From a checkpoint of a small mixture-of-experts model trained on Wikipedia.
Experts: 2 picks a token, a softmax router, a shared expert of 64 neurons.
Below are experts of layer 4 (counted from 0) of a mixture-of-experts language model. Rows are named router (the router's row for the expert), up (a neuron's input weights, with its number) and show model dimensions 0-95. Each number is 500 + 50 x the weight over its row's rms, rounded and kept within 0 to 999. Numbers have three digits each.
After each expert's rows: "mostly gets" lists some tokens that are sent to it at least half of the time. This comes from a sample of Wikipedia text that the model never trained on.

# expert 1
router:511451492426541514465499502527544471505460491536516471620494466535539383554472477448468584394457491465553559491542462505536493412489554456543553559413578463557411452546452569509511556485532588533476545542463561417502447531538486398457515556561520516559553514472482463572544563459572584527
up0:509453479443453457546509436417505536526661447535550464552378481467565488439513580499554493529458493576531476540540500514444493476523444536558435511572413436548544503439471489591492474444528468456432565601476522447576515480451520517415479506495549508547458444522531516514414542527571466574
up1:559437428538423403469420379508463474506489486479497458537489478503547479503438536484515535483527500566508451548580539555516496536526534446530566613437536539567458492483487617431517547543539592536613479548530506494522512483472500375400552579511403478477504529493521501506567542483536580508
up2:521591472519412523601438406524560467478486439468473545569431462492465563486523572441495567477451476498531552546473488557436451454533483603532546420472494535528539494443547517509562579519481424408400537494536480517443577502513557404527480514478530662534543445501504543481509547503527472523
up3:581537410479562517495513469447513522440519499513475502561475510547486487444408433433455516556483497456364525523461526518500518565523561395543530531477437562510499478526619512517486604486535525520549473573579437500553416476471424500545497496518494558445569553456412459490517499495351527563
up4:570423502423614601595571508550504427506491433521588498548538549479541463424507527527530458516530489573519540506462594464564523448539491495508472524525470566468526544519520443524554581437561487544431576524451497524615550445491528507473521415429431509471578441456469458456589509469444523511
up5:520436458437504522586461504499458542461535581536498436482526451472627531485482509512522531421599463516504488447519445579505381558418473602463450564449455530451543509464449480497495504488439518542510522480528427507446461523476351464514531500501552477562537583538399548491597448499457447466
up6:584468488532509434386501391410432483497471559457507584567438491525511458524535530430498519472460487384517510520434560525390521460520523527504554490489479510447496488495485543553448564442589490467564493516471512470543500436547424414431461432494456549570547538406510492435552543535513613524
up7:508468389467478479512479529433481588529536559580580575539493401446428552500404557454556478498423409544570547528469452475530397461487505504577483493590450473536476568551437585584529464535510515485463481577556486499506512549519502453540523517494500464541557430594523466449475442489492424555
up8:583558511614556485474569403426495555551498498475534568543433508542556451425480403519467464537533447568482495528555514522446523451432476476483509495499565477450461469502606501577486591419535518407472502522569467495481465344495476462532537558504464536525540488411485445460547548480551505436
up9:488455522486464432451518513498468473539462488478516518475570478360540546540536574451502454400477561547548480562457461413482410495544469532529424527476552455583486538481462486541494462569485390470537411606569442487445529598520499559489409461432547440457543465568449446499505463494520430523
up10:505560394462514558518454456450506412442462478492493590428548512530469542538435518424381500601533428523468488474482583465394481481520468574521532542581375444477502502429481526515552474398535432502476535493536498470525524514537538409486499499491494420513394520486516453389512523538480485463
up11:493482501477540371494473496545509599503456503527514524467457380514498582459530467502453506422515529509427502565555564549524481567525505560424417629502494465522475511476469571539527528482465525438617470491409498515427574595472510534560527603493557446510502504491514555568525393486469523552
up12:583399485505518463491488421447510405443474582520505508510505416534495466516509455524511508544403436515561507476404492525507445625484514428534536572479449484503504515532491549487425555509570576458492441509555487545463585467455418377567426486490578486543476497430489534495569510586442566468
up13:489551520557481433546490548543511539568562499595503521474525435379487459547462532511600497521478455580574404469438435451523475467536479509561488502568520539478522535444378550539557490538436502445536460504483542458469440576457596572500417491510518538531485433588584560484404460534498462504
up14:485514390466432531466439459486471565567458555492471471481462478523577552427482524521444470417540487555491539510570462448512388596486463510543472433453473464493524518553503577438600504518496460447437518508491486463406367525527593522579544619517571478520442464558487500508531545581518508472
up15:486418507476466547487594433477561438400503561410504477479539466508589449474533486491529505372452549524520470461475538552485459507446486485558522466511554484470546480500550530646382579525484439432459564549554418526496476447468488540422535491502547451445541524442437426456567547475440508483
up16:537431502537467458512585506465526497416503600495529508532507417464478569552540515497482448482428471490511554554407426439534525555507457572461503565439444588504518497532533507485572577581477489499488550459530438588431520517500465550500356493511429579508533501532450552590465498527422426599
up17:531539445461516522495560534532367502610522508554496504536540459417478524548576472518591512465479511557456534565562501537560493484462463479540503488513601470506598580501526443522466478520480495528484518435502481581560429440451469537406420488504472489482402414569425473555451528631460516558
up18:531480430487413469515554407505514459486532485504478538604402567550589460491461399523494501490435486489392537533573475538475501526476562465596442496483498513446538487454549600514428549536530483464569502476550488525455507526502486496533468530427592607522541598444405542511547463534433419476
up19:500459423436473515490479349499488564481477437529625497527521534535611477465493551488491519540498545549555421582496500534513528435472508492499458506509419476605413489480532596487506455416506450455410464488523462386524526421551442538544485414495509522533563523428448411520521494479500561514
up20:600575543490521431479553526372524526483485489459485548468381500562485485425495463480447498574482491507496563505602561590524481457573552539529538504556523586442503501473504505506550567506505546441469479603544437467527455558502416427464550501587516528565544513492438459441617463498486555553
up21:575591511490547467455565369392455467446444496429528521587452544518502452559571545432440480471410523458485516514605535462482540430503487481493529457508560523567431504588545466457514509420566528536512528525530490480438548493504411548508454466556499552577478512421452422456550518445507561453
mostly gets: " were", " been", " him", " are", "ated", " became"

# expert 14
router:567536436568456474485497528389558589500493447564496490525535511422464473526514482582540515643494543474464560538540516472456432566466405492552440512393499459445471542457530454473469521450514532505592444483506585589495511455394482539521535419419518487503445512511522517409566543515499432465
up0:506500550592457469490510417480467506464400509488488613510519554567493505466511578436472524427459499470467554511471510412521445486588555478568516499510458480517576535534435581577523529536547425506456391505594512437490416592548485483514493633496513544550511444489477511427594539519567471517
up1:499521431512537479499600374456461534524438477555509517498377463432430585490477560487534499498512505509505576480524499527556537422506426488514567447514406514499579603512512496508496518577578533443526527544490459496488596492451438462440354479528467428387473447546474526511558469480518513477
up2:510429511534483481525508428494542370476449491551554514534483443415465487473478527403464566505578517566537540542579532462466402526502505571635524507440585458555485499515422461506550510556394499501488507516473449494494472480550445530550528552481518480417465509610464441519533515526362564503
up3:540587455391565580537475398584485518546471460485492456497509450467494516500558555530577455526502436523492462464518533410533485531495539454559630452497528560496522564488553495552508466567591528473575610472419537478505463494446399523546502512480389472504565552501537529466448561581449496478
up4:534467505547581483499527456523445461535572500500490510520497526542457504522502573542471515381439439492523446543526562374582412535520508530512454566476570550525551625466616517606542556422493492504485441565516443549405553483573490460476493547509539518599461537413508444448532503493493484469
up5:540479523559481509554474467471512451531545472508472520510518332473486521544476558478525483462534454553595389500552480421451516515577496418419482496446503529540454535471506502556555488511513520377379424561475439523543418482491424467420554489487515583596544478558534480531518487543557563455
up6:519536451519476561517478479507472415445531474548521585530514548451458516494584469507483480490559437595500501483462516525435579490451498492603494479447445437546548640384543599528547516442465438536463448517467535448516520636461499495422471462461505373567561550543541478507514494494514534441
up7:556464528524499437496573442443472490508485472482491518612455404523424585497602553539514508547490478569484512585486531522492527462473570518535520547606535534521577427478466449530446481455549459529562409597476520584516373479550516495491560537439481605429476571480475481430446494474552525529
up8:575610402445484467486539471495500518415488442516546490603417553466434446533480482357548474577562466541514501536464489520489546501526497557502569542501456424520505507469413480490505560454527451489398513576479443496476451535502487524470554512508448503455511550390554497470471559627425553453
up9:520463508554447423501543517486422445526550483539454463495567442507489478557524597525477462551539517531484527545488562499622482480499490492601481524594509438470585546429415578494512518523480521522513489486612486507525357599555492510384457485438596449524454460558446487525483537545424524498
up10:529536480492474470512577470500394566464461477470574531461549525441505435461526500544450517473455546509477529473472552555434547384488489550582555495532455482440530544424424460540458568471563479505512585479446400438420410516462407543390476493521486517441485571606485576551512577504475527515
up11:524534567398494479553508404533452537458448426528509559467540521537443542495539432515579418489442504440470480598509463447454535544512567487483569468471568460541503568498498430599428548539463443465533521565451551425547469523497504515473464404398498446578588539509467540483507520577595516448
up12:521596533431515459540551390488454522574520543472527526518554486451561577583474419453462525468566572472554487593580535464487555522450533489478517544505666592472515480573503533506515578475489518513462430549562460504567472447505484499512524443625480450521556503489481489495578448511554562467
up13:562489493555521479512470460454471467545566513555517481470481504440505586473481606476524473518509472494479581456429494549488513522470442551416525494475535620494481539563433448624426457534496488425526610477501492478538522542475445480582552445481493497566468555446353522606449542452516572423
up14:510641480562422502511642536437467539516564491555570540520436536529505581434459509439525471514457535596507536529526522492538483488495467568524512472568599483479418444564466512448525569484626497463422476470496520521511477487471509543529451503494509457567601546418433460479490564465448578473
up15:610592426546481538484583510522505442450469500518518536585450460460550425437498464515443496498571566481447500518485458458504346487518484452600437525529501534490622499465499540521549576559574546454568470506455524500404571480467424514466404533510519523483583535452472490461462512514452544554
up16:462519439518498567560457449591491502462540445516518604522456435518423471486548577550628456520462552609513492389596559462457534528533452574467515521476482495598507526567514470463490586505545446538499500490538567461570514458474535392449511479556419531486478497523484475456545548556508597486
up17:501517432396512440494453521494475468495470475538549535520455469469510499537587481542490596517486490523452545573525460516511460553503474420453534517432646629433381435515450500527520514457594489552520570515532480466472409582554511497451492535449459465520513476494548380497538531418410522468
up18:565520460530593454518469531567459497458568536437495447570391551431568451442481556499519552498487464584494488501451425597510476498438486494549516520458550498582470535374589533459464429482459486454499553495539508553483556476430435526524511518537478452567453594453479546545476491467389593551
up19:569538525490541384556469497533502508513495427470589533543603541513535477515424463609563510510457525537559457601596504485431408534501463494558440514510489529493489581469530602493458548565523510492531488519521502548500505563477465533507463609476377432506418476517484514491605425539515509422
up20:538484409536510529509465524487535499507460570531566468497472561444522455465478586356610484498472509465510484590566459450519537485455425422457466530403577377463553516474506450488475513510483525439495429545540517497509517475533483453454369410565537443483506576545415510546490568541479515551
up21:624544413559457490463544501454420547549552507413497507451536544459501554456487483525511442524545564528602499473423458435537513504478456508414498471570461578537462410577445460445398580439562502524554448469423515463494497472519556510501385513527481424507581483498461483460560559503434478507
mostly gets: " out", " all", " re", " t", " W", " st"

# expert 10
router:500560399617428488501436553487502422490420473551537475464497396568378473567499463532514417554542576573458497473553612470490413573501469537533565536498503464555549526557497572542506471534579480486570440522499514521504486508498517565528448400537478487491475455532530496436524455575445479449
up0:493507485584593413536523424546432514455554510502530492583412509579524503496405463497486479625497512516527490405486546494532510507468532427431523503478485465552513488411409588540503465410469477540577518505479539471521519476541520474524468526463371507534551465478469408490581625434538513536
up1:542478519536511534554508494408466544579400474498523509565481446465502510496498497502444442521556491521412536517506488497541412432479522462514514403539513494581414471576543496549426547439595512616497458535563462543620435550518452502393509467559495446543572472543453461496501517582573522588
up2:506459495539508533499449475523479376532492462435547471564446458488635537575417522475457452424430559581478443497563511565478445541548554544550550505543522479479533535518560550543500474498494490466442527557498404460457518516556502510441516605515409510599510538435483482534450459447447640514
up3:543440615523595468500540423492490486506442459525502471574520464513509526419509611543444451537432495510429421519465444584505455466495509486561454468498503430483575467494478629468482468465453504488552532469554499501509408471540551463487371447457521541449525583426536465496548496442384528451
up4:546463499541620463539553488462535453507440527487552486475418430522439515541451483533479425555463546547495470461442513534457501529421401486551557540544532454548526500529523579538520510521563427527434607446580483523529516392397588508450551418558573456498535475410434435531478491545458487482
up5:533416463509487500539493439423439467534536518550574476476512437467497518547552444490506525607426546500554583459485552444603504492537498429532468442506525489676537493504509498518499483447464452468542574504441520480489521632527433433612418521536451506538543583512525545550480568515443512473
up6:527451509575479482546554524383443518554509441462481496466465425404516512515470639514438566486441415529509523502452512527502555462502492483429470515481456508531540534534575602501472493506605586551438482475450426491567454552526496471471426526359453447424534447475508524481500561557504448433
up7:577490451503468395533499477434535583553533505490562458497451460503514511522505560493451445417559580617552552466532520541583475462512463435417468447585438588414513526506519537548500526439564488442526579443458422521467555449544489566529535507457445416530507471569521589512571432529529493470
up8:551551512555491600470511480456354527483510457525524572508573493492519484430543471542518403642528540461559480482470565412546468545427436584556584519515530494487516527487443473447456580517552512471531522575537571493544528515500550497429414447428535532595542482510511483434486538585495491489
up9:497491409531484543501485514466456668477518521539626556530507495459557509501544467486552449507538486616439516563482465538486516460424478502537433626429622479507546503443459471479437569548508553476541511455534484419601481491510601506533446553568549537501511557550503497457478519481525551477
up10:519482497592441430561497514498473492534565583530547557532448599481419450540533498555622450430544515527551549481451561521422444487393522514459556632431480523598473537492479488576405562514538398466472490534534544490532525513451569481546511458508493586459508537462507535514499442517473483559
up11:501557547476516452527558516537477554493394492450464526439527457512427357513575553547520437467517513503548554525537568455550515462495498614566586476507488476539500404546561566487463537526485391386517513537440406431505516542397508476581457469482480540462508461522498473490477467549432569543
up12:448426569412606403581529525470443578530470584483570547508505481460524428515582423556467532437545434478493562593605516453527513439435468460570494617425570511502563565483552493502465467465576516523563501483488505439475508513478493526499419488555549549440448494494511549507520462445518491479
up13:500552497521546527535507474550463467559446544527516602564571546474528488413414507487504566545484472554453528589568505503455569487536528476614468590578527465542449446573399436472534487484489384506461440501466495523448529559485443458598453453401514565471492469502482570486555528577428483527
up14:521449429514518461532509467497482486516547569551546564604477551466488524446483452492492510542459530578470431620571540490493501479524430520547583541553542547606486499509532456473479530525458525453429545527530586486494491432392411519388488529481490551467478640487471491502581593569527576495
up15:495635507507531577550486524568535405524529489507438521478513510435506477467482483613566544437434505559467498461463514492528391544461520499524464457410559612441633556530570477483463534521547541549581514540621529452538497493502419494530558474508483504491487586453497552454471504558478506570
up16:512525420516605477577478509502490427597536590450518500464501393473481405489478463551546490516580443502538606456530531500508541530510586494450552459400491576515446431562503496461517527516444513531422486636537508471528481544512437555475463505456384554449514435536503548484551528554550544520
up17:506448458506508529426461497477459575528415434514644531558397411506437565525515450463563461471433470600528535491522459511421564566569486522438577461523546550494569563466432512474525590523539515548501511524540452539524485503422530483491483438601516485494485510543544550396531435531517424491
up18:507517540553415629450565500399423408536366495496502486459533515479503551527435557518579442442420434557512565494465529451478550461494512558557476564487520498489579490493467513481537570454558474543495468507482478515410447520481524497575484507489440405462527429538553459535624499506513494409
up19:519448415484552520520493494562512395538504494506594401458524402521537496410515502478541523519567553515433589485485551490575491565481468496562595482483474514518481499585493484462475644610536535536563451560549492549491501500494516497512488573465514494450444442385403537515544419434497457505
up20:513491434486545489481545447484496481529481502475525482488491487545481543474415517487511475466561464404390550483543546501469526485449587468560411504556546495569566467431580579603541490480547511565498408489507419506553493579491570552554520496450517451520545479590409478512428548503382366488
up21:628456628553475507551500494487493504526520478474506560560477467487532477523573471429542499543486471537595494511513536414464467563553512600441495504543520517513434421402597547492485486534498488474497519448524425516477399599595491518436519569533499554485490447482496359535453562569472539493
mostly gets: "ff", "f", "ber", "ck", "erson", "ig"

# expert 13
router:550518485547425528440545411542542503492518505567453526399524531590510475526586454530591472504414469489515509513487525574390567492556508510455541438459519532456426439552481454580567430544521513475470481418507542503503516436490480476505449486414478547362483440559529532411494565599494533545
up0:488468510476466518473486441678483482456509564513546478452442478472514573517502454484458546459507515585453556586605545504614467492522565542527483587529523516516510557481482549486461468553554471449607465399477552558497450502509570452503382533557425498556442475452543516427537521519500573483
up1:467510526534508467545459386525493441517509555492574544506524525460501453482526524528523478480392520601494428625587512538455468565489540555541470437528534577506573470538529499579497459507562560497547440466500481565474520555423509514570497608454591554525504459544494475386472546579471610529
up2:508549449463520533525503428504430552409563476558525484514536434511508596448581532445418456526461506480512375571545398461474512479524564425520449615433504560581453514475417503525520468418558465500462468494494457569480508453428492491495520493510500407457521542507491509615515547527414529575
up3:541525460441525465581526569568524491430585454506485481528436484481544396567510557413578513534512518572452493521620562428454462465503497504550460565449460558427511559520512541488486491508506524475477507568557534402505415552509566488473435480508416448584494524452509566601543518573467452412
up4:534444531465360525615492525389520535443519536552453544464587489509559489528467482532580396507463429510503508544547528523456550476462440561513603497618519560553473507509476489478556438527556492468524528551528483514425492510520505478517489542594491427454527529388489398526518510533416499573
up5:600390532559479577490525408635469472550506420494483525512462511523572499428476593565464559433533549519560502514569557489525440480450507510551482451510548475591466447525525483529511575450456539528593542462487523516513446533446545420468539474609525408583560545420497510526525518528507502516
up6:648528572453460523472520427558376556478422523511519516579517519495527509481502526490597459505511567490575468552526474550617421541553502390457517571587502486495589439511433533584417533510553476483583485520469451479530534479451443488472434484478466446409539529542465502488493492492455517506
up7:573480364544527407505563443558485505563508551514525505450524471451536490402530495491391492482501521469506526477482442545473471554522538421510485630435513519453470467503516438494513580409589434528453547500499495554534387594551425458448545501458557512568531428503506497456508515466408479553
up8:512601452530568495524515317556487469541473386447476594504543419498469496541511463477523439499452521494610571518588528474502464453507452456510471571525622429482516527515537447533492542419571520450495465502493443519517476503455509562475436519550455580466534427504461457516479514453511594521
up9:578496419490571452568532500410473525510470448429574556554381436544511421468489442470402519419469518530527467447558534461411479499409464554468570567515492608535458521483595547499535531536499557505499526496505505509489567572412518429592491508483533535498567510444544546513449439514494538561
up10:489513472566504490551474508467494525385480481567586447521502489443609541581459501527595474625473488540448497472393442468591537544521444522510499546513496567517565516533464562516551470519536422439469559582474441435529470555527492542479459494482514478472442607530444499577468545420506560599
up11:499474451406531580541409536542493546453458522585466521469491466514514551477535472429485524518385453488529436446535427408486496542538557525487447514485552554534494512544441451468596457435471589448450504517422515575476509516536385604544444573468456538501535564532477407597547499554523522512
up12:503438504446428413520476462525430487529520509456511621572527476468537406458411524445520475467441493584444581484522400478496451481561442497440470464476475421510540570495519488454546488536528537487585538468400537502597550474464541421528522573483516498445549590497424543471484454588445502419
up13:493578459483408512481510404542479463553499447528582497505545421574478522458527427554475405506473490600529558602510489561462472519555509536607576498566429503503516533495529553616416497578491485501458527483585433549428473528440491530481453495456511519515478484507557434443493590552517579562
up14:540447514571529555489537375488539477446503489489558598458469503516509512504536502514560542481507505470506607566492472512454460559386508503496585504426548579507418478442501542583374550454572447508514405469542434430520416532471456456497412489546549443517496509405497480552505558542494489578
up15:530586389447517469547450549551455490449521421442546574454552556449442551578514577416468603475472472456490461536461462482565486494461571533582545597564475444496604532517482500537464523544459565405481538506572499481528505507513468494467487461393472611458521440479466467485567517493531482445
up16:503502510494456562507585432592438534538477512525511566521462553453507449505561490520468566440477494596592528426551520423495529499430516440498530508514555378476528498534478560557446537445480482427541440469522450491468433537386617560428473534425527540472456412505477438424557507459530433523
up17:564598606491442444587459449442450501521569498559488553468435526570554502464500547446486410529484486483402504549443460494527508496436468571497570535488507475430496498499540514453474470400556525532509538444465408543547493495555418589442449486392533476495522590556400506515457507441536566503
up18:502536521490477477521462430535429429501528537558560476550465519501432445493399477429495536427497412510491402461594544507595490510534545520513481572568485489522607550462404560554457438473513490416496475511495510531462418527537433504543515405532457428512534573516389569461521457557477568567
up19:546455527537468465656467433514500449498370520443531526506511546549492486429480425478490440505453462544558498539449465390472504466540480493474465591496513513547588522538526436531575543512512439439476499578577502526531453450459432555516450412478495416507564608475435500524455518452502585558
up20:525448430495465451471475374540499500570421549426597490478495446469402562504466533456521515528449542502472544525521426516417503542537493585557499497413546493540447479412595496460457562629526513474445585572463447494520493490527500462520461624426456480515518553555519439498527500503503513583
up21:536432441483400451494432523520501464444549441518604500501438440415474536565559470548518494524505621542561474457473474528415464525450505534513592457526558476452560431503598532528507474416576503531489485478479469506563463536539571473476478480511487429515656501503464493516518458591410452559
mostly gets: " h", " d", " l", " one", " List", " man"

# expert 12
router:457524558460566462607479413492414531551548466403524527559559565466568474477474559538567524444500471487582455519542455513525474393508509561543453539509547538458471544515379498469413503486444459550508527503605471366504470536463436428514534523450549491548514493495528549480607442466514467474
up0:519512392561467398501530443541427446561460493488462513543513480368513444477545624505520511574502533430481481464546624402490477547509516467527542490521521440557500512439539483490509529449479458482518572468530383437492415451454536447456541412553444505400448483473493507479511440475498516577
up1:485463453387482494455511487475488454473497527510482507520572453571491569506404450459462576478560406496481575520520455493408538540521464511633559446529448540468526604546485562504529563478525561455553450562531434487539434517485459511509519561491495443530400455468480381393492591523443496472
up2:509516462490433477568461513461472528537471573517568525638560508486564516566486543475552482461513521560513550559490510464486508479500474554566462674509488519531521620551474553522486511611508425470531567540559478482473543490454566432432521435397523540574524451564512460595505487528513426478
up3:523606428626528582643515559476540519542494470466491559393564501504565557462516534578465503526452509551521506474557610468553534534405500480484498518474527481504582584517440548500534553511529449485437556597488600505481438424554512479472449519492515478498500429513473500498501514582572540501
up4:507536502457445546438519523448528505443450522464486504564555520501471535520522399485381503521462531474479418584614495492508520508452486530468521561564503547484506580540480552632564524556497505453425434651419465475423492558513519394534535589474442501555491509482528459441564465470492448474
up5:524550428556526461412481497430458518537515457541565615533484517472423519437506559405468374456550554616551549501479524548553486483590501542495458507599618472526530506541525491520492509538518433512448413479555575535547474433483477451465453498410551465525519538594531508469507474500494531574
up6:559459485588518424412488474445471438494473550496597554541424479486483434532462504514618416505515596503543545426483483501499449507460574476521455522512530375437520432432441440472399506505572466552531527495492453430446531497533506611404459449554562569512480527436518507438515495506532504508
up7:506424485472479541521492516432474524507513450563462490531475518481447564508497539594557463612492540491508509508623467432497519468538452482532534551531506478492501591415501440492584473484473600505443530500517485553500544464451557549520445447435417458552340506538537473490408362518482437568
up8:509529484410466479508498521515585523482490521441486507519436524468519512531502511528407500454382553481519543470492617462586555494531534541411476428491536443450424508510578468479568433503534401417558462496513426542409519596463509509494526476560504476511515565442487453465521392568568496627
up9:481542414504508554473465551513419469500519452512523461545562492507443579525623496462477503433498525449562488592562465517544509473513506530509508511600672495546578575533527628540583555522498499458487503534551412472460422498561440413459481538488458521558566523522486519430498455433496530494
up10:516542485536546444454502447498509557440444436582511496513545445570387442525497526354453522556555528433474559481491423519476518469468491541550636445478553514459457480428454520555562498537525503496563479507485562479410475595535497577589547530528536551529433577495483484418516595494509505531
up11:512424436439413460516527527515491507565562536551530507492550448516459575636460468494530538513509473545556570604481506505499515546495475433511502501483511524512517524554399679491522516593508516502541485523462455493477462536523477546535553552513373480504556458483384426441503519423512523410
up12:529472503495541481495424483540445416487538455467470433567503562513489579547598508462488451499403441435506480532382474468605498468528475486494493548472587482523469509465512594501540584592522603514507562567545496498515502525500431454532387436551511593490548491498464564406581517541523487428
up13:492621462527539522445482419536463577542452448513494568485489527548430515486565418527534509524572481512488445509527529532492468505539542553472448512606541491427509522475471456513425559460521400530434556413514439509545415443569447420537468491496505424450566477428445454408444540544458498617
up14:470510539517466599536434461483455436569555578490505504452595496471599464471529465473571513469569529459579579517445525534505530535461521517453559528361581506519550607520537559445505628496516485440530533562498449469471395512573458569485588499546490529519482502472509492449529487554435557525
up15:526521422423493474476509481387430417527387589470496564509490458489433530560585376457480510473452516506428490533526561442538519466477449533521468419451559421411434545445529492581502499506478479437429430536513461585567467454443403525430541515535507511500499512524528493516580485459453536521
up16:527431375499447505510573525430480403507435586500567538498566408517420606559475509473550475508454471539542518522513513527444418503422536518466507445514406582478407468458431478440533523515508485406544553497565458600532474573468536503445483529533504425567537530480451447497506435519514488446
up17:529566425557494506464504542440550483563398553559515526471483498509376573511552519554519445529438519539452523476473521522544490524467559574457526593587419486533569608510477508579435559666529448547495491500400462454449493552479464485512522479506455471496510537513443481436476452500495534401
up18:512617498484583522388540452555492528573440563573579492476456526559557480508515450533443515498429581580401510445534553495438515500520532453570546520448563432553516501536493489545542537579478552501583432512461516446438523508510460572524474546513523544529449447443549435476570455474388472562
up19:501532479508458424444537487617522473480564512597447468452447472532570487580590576367543476480493487574490496503545500508422513478569484503528489546448455535479485436571495505530577504547524402500509572489545465410489404562516608488445415514478455462538430572480480497513565549570508507453
up20:593542465532500503583435476507496502466475524571461534427474545424333502503464515411435556481508473550537481546429532530539573489576446539496517501560547513507531537545532553488445487481525392602439474575485552518575501465412523451379515424504524451448514525457477499413516478529432506507
up21:560474461647554503515464502422462413406426547594571473503471468414526469535464493492541497469430561613494583429522523559446613556430569502466458475483475467483482492510489594445521490562527491530517468476496441526434470431445505506523426469506547370498483507491522541489571460477513491489
mostly gets: " with", " from", " on", " to", " for", " into"

# expert 3
router:511525572517529448576615549499485466550459510423506527587524551430596440428462536558427487410518492469457541558494491580518506502541579599503489493542458390449495501425495499532492466479501480497519479525511471447569523547436466387561537571465566422509496456423451438467528477487484551605
up0:480443523473553496584553467556472472570474527522527572530555482488503455472506394551444477433501531581489425556493441478461490509455401522457459551489517593537505538477384575510433546540520517511543525555536617501442517549456490479467443599617523491520488441503557498520536377467481569426
up1:495580503472454524482534510558556523542512454562509434459485554562546485509495491361611439550509504514469510464440506466531467505485542509467510558536463503550529555550596461550477482599603516468582516591490461625541425522482516583575446498438482373525481584565493453507563512519476531499
up2:478583452509484548594418532527508515517495495467566561564514535454522442522500475508530432570545533524508477503471616472555514523549466531502498454448484494463619485459446471443520532571607475450448483622554520463573538443446431480466418482435507471496486524420607424520387453470514563500
up3:478553460469467447531484477489504512585477518494591489514429479408496445487521484461492504459419469546434480538618489495491502415459480437466517502441548465504508498576368530614451540562497469493471499540457480431516428544423556435512546533476472509425537465461541407399475384513430470413
up4:573518473493448454475468520469418419475489374406482502338450539483516497566492578455514514527457579473506473497566655508548503456505482512533501459494469502508607574525470569555447582449489451511513489452483430535453426472518528411524548498481521511508495449490550448458581555481490564515
up5:545545382577414526499449553458459564489491474431547536572489518494574555482484481474454479658514462596438529519514436473509484562470500451588499496451509503524475511523471532533575519556476495545515447454528459629514485440524564451538414491558462477526590455451496455572531485461400498433
up6:525540469475479555543566522528451527537534530513401437434526493465431549545511429454435496529564491612521556431482604408552489485507556498536438528503569471567514553456470471438540551500576503503488448475555475575528422419500537462467406505439524581463534437531507504551390523591519435562
up7:472446494413500505537487486487435433485544521456471530484545473468539514486542573490507510537433438371559538562439454456501483480462500486497491568466440492497529516500468555597444474561472419547522521681569489445455501480484433463474423470474410515605562606544467475427519535483472414492
up8:503487388514510563559388500439444543512454520582502525427490469499476527513457537522558472525473457514486522548504539430461433583466300510553552580548485512534573485482548466480580541605520483458529515446536591542542533461512526515505468483465543522466525546576439465487427528600477473533
up9:497615488474530495459484419460469404498562476484593520498495452422479451465555480498635554546459515484530476528504548484542555496561574423514536563523483523419522492487576450547497472448508524517463473461491530420489414560538488482501537527579517566448473488514553501412451334514431596470
up10:518522521491484419546510412382414432526515517559502558489476360403511460537574425498458559440500574478461524562574517517506464441496526480483523548511534512471444523494514498508445477517445517435476520473460495477520434570482469470555560551638515549475461487490453506440574372490419573534
up11:507593415484476515489590487603467433461538465439461548543505506548549480527459534510531475578461482566459491529482581471564423530533438524528479494498488497506518542475490474513386622573484435456397461507567467564485499408557526556489505474507457400470443453525459455430485573472420580423
up12:507587544584493449468480449511515519509555536484525460555555438468460453493555410440546466558472577535572492577575519447596539403452581494519532563474524444429509478447509576543506454482448497480460452501535463422457359550457508424450593512478459585473492528443575435457518488498499547485
up13:525553542559454468600390475575355480413554563446507516557520554465448452517383485468489462467472480559537453472466518455491425453479482413515486542501551503511499559538496519588494477520578424547485498466444489540491412389448462539491426451495483452433501486477551572448486511510458554432
up14:517541458540568584546506415401420604554575474480478400530471515551482536526478539543476438473495548497604493533507450474432465460595510471446447472577480465516464512479490443453475504441462473508438500499620514479502434467568465541498562479416475625454436464425543457510474501536462546572
up15:527526483462490420563526485424488497463518447497545498487526547445515489488516531479491559480510438459486516531538490500519541406563507445471551392579552506522567585446441547496476531428514494518543526627589417451503343545380426445502530547507525434496419548528475465470544417495478443561
up16:490473431603505558532428512458450511456464485498486501444476427515463508514505525552501458561453492506494490553532585489450349482519342548502543534473481482479524536513518491506525518641539549462594483509574587551484521505504389555525465500520550504544470500563419515405450549608481478490
up17:479540455507520619539509465579472572520554515481470574479666486423554570541457527493396523518458492492445517489480511561499438525505534609490577568486550436513484579462457511443472524525482410483499546565593513508410471456451520485540527549441509474553498543442432416430523515465483542557
up18:580573477465403561461535366569578610536519475541508432543472463492545432487471557505477462452582463484519473418573509487418499493435508484459524482472560521519430498571479446447476475542570455475485485462471518460548411529489399482548458439538515473443510492443456446451583410531501557566
up19:516477504569430429515490382456524511457443579519506475465551483474545478578560472534525493498521439556514470499521404425514396501502423515461463521420463481520461579432426612511589475506489486536506552548436536471551363496477494554535435517525552428563485558564490551477403511580506485471
up20:522524494526379491503397530483467463472468438576556427465513495514447537502563409495533462536438447421418481586486479523518428505535523561542411515522490469467452538560434640508414530564528478493551440507584491469461410413495520498422511462500453444437467504505488466439449482545507599514
up21:560548459498413450577531512420542524549490513467547557572402535564498576476442582514551452515512508583412543457494469449509526531555467476515593504471467525480530520442513496522493537549562485547455541541574529501574585535366452438529519576486505488541545480552439395546438509491390477545
mostly gets: ".\n\n", "\n\n", " that", " which", "===", "==\n"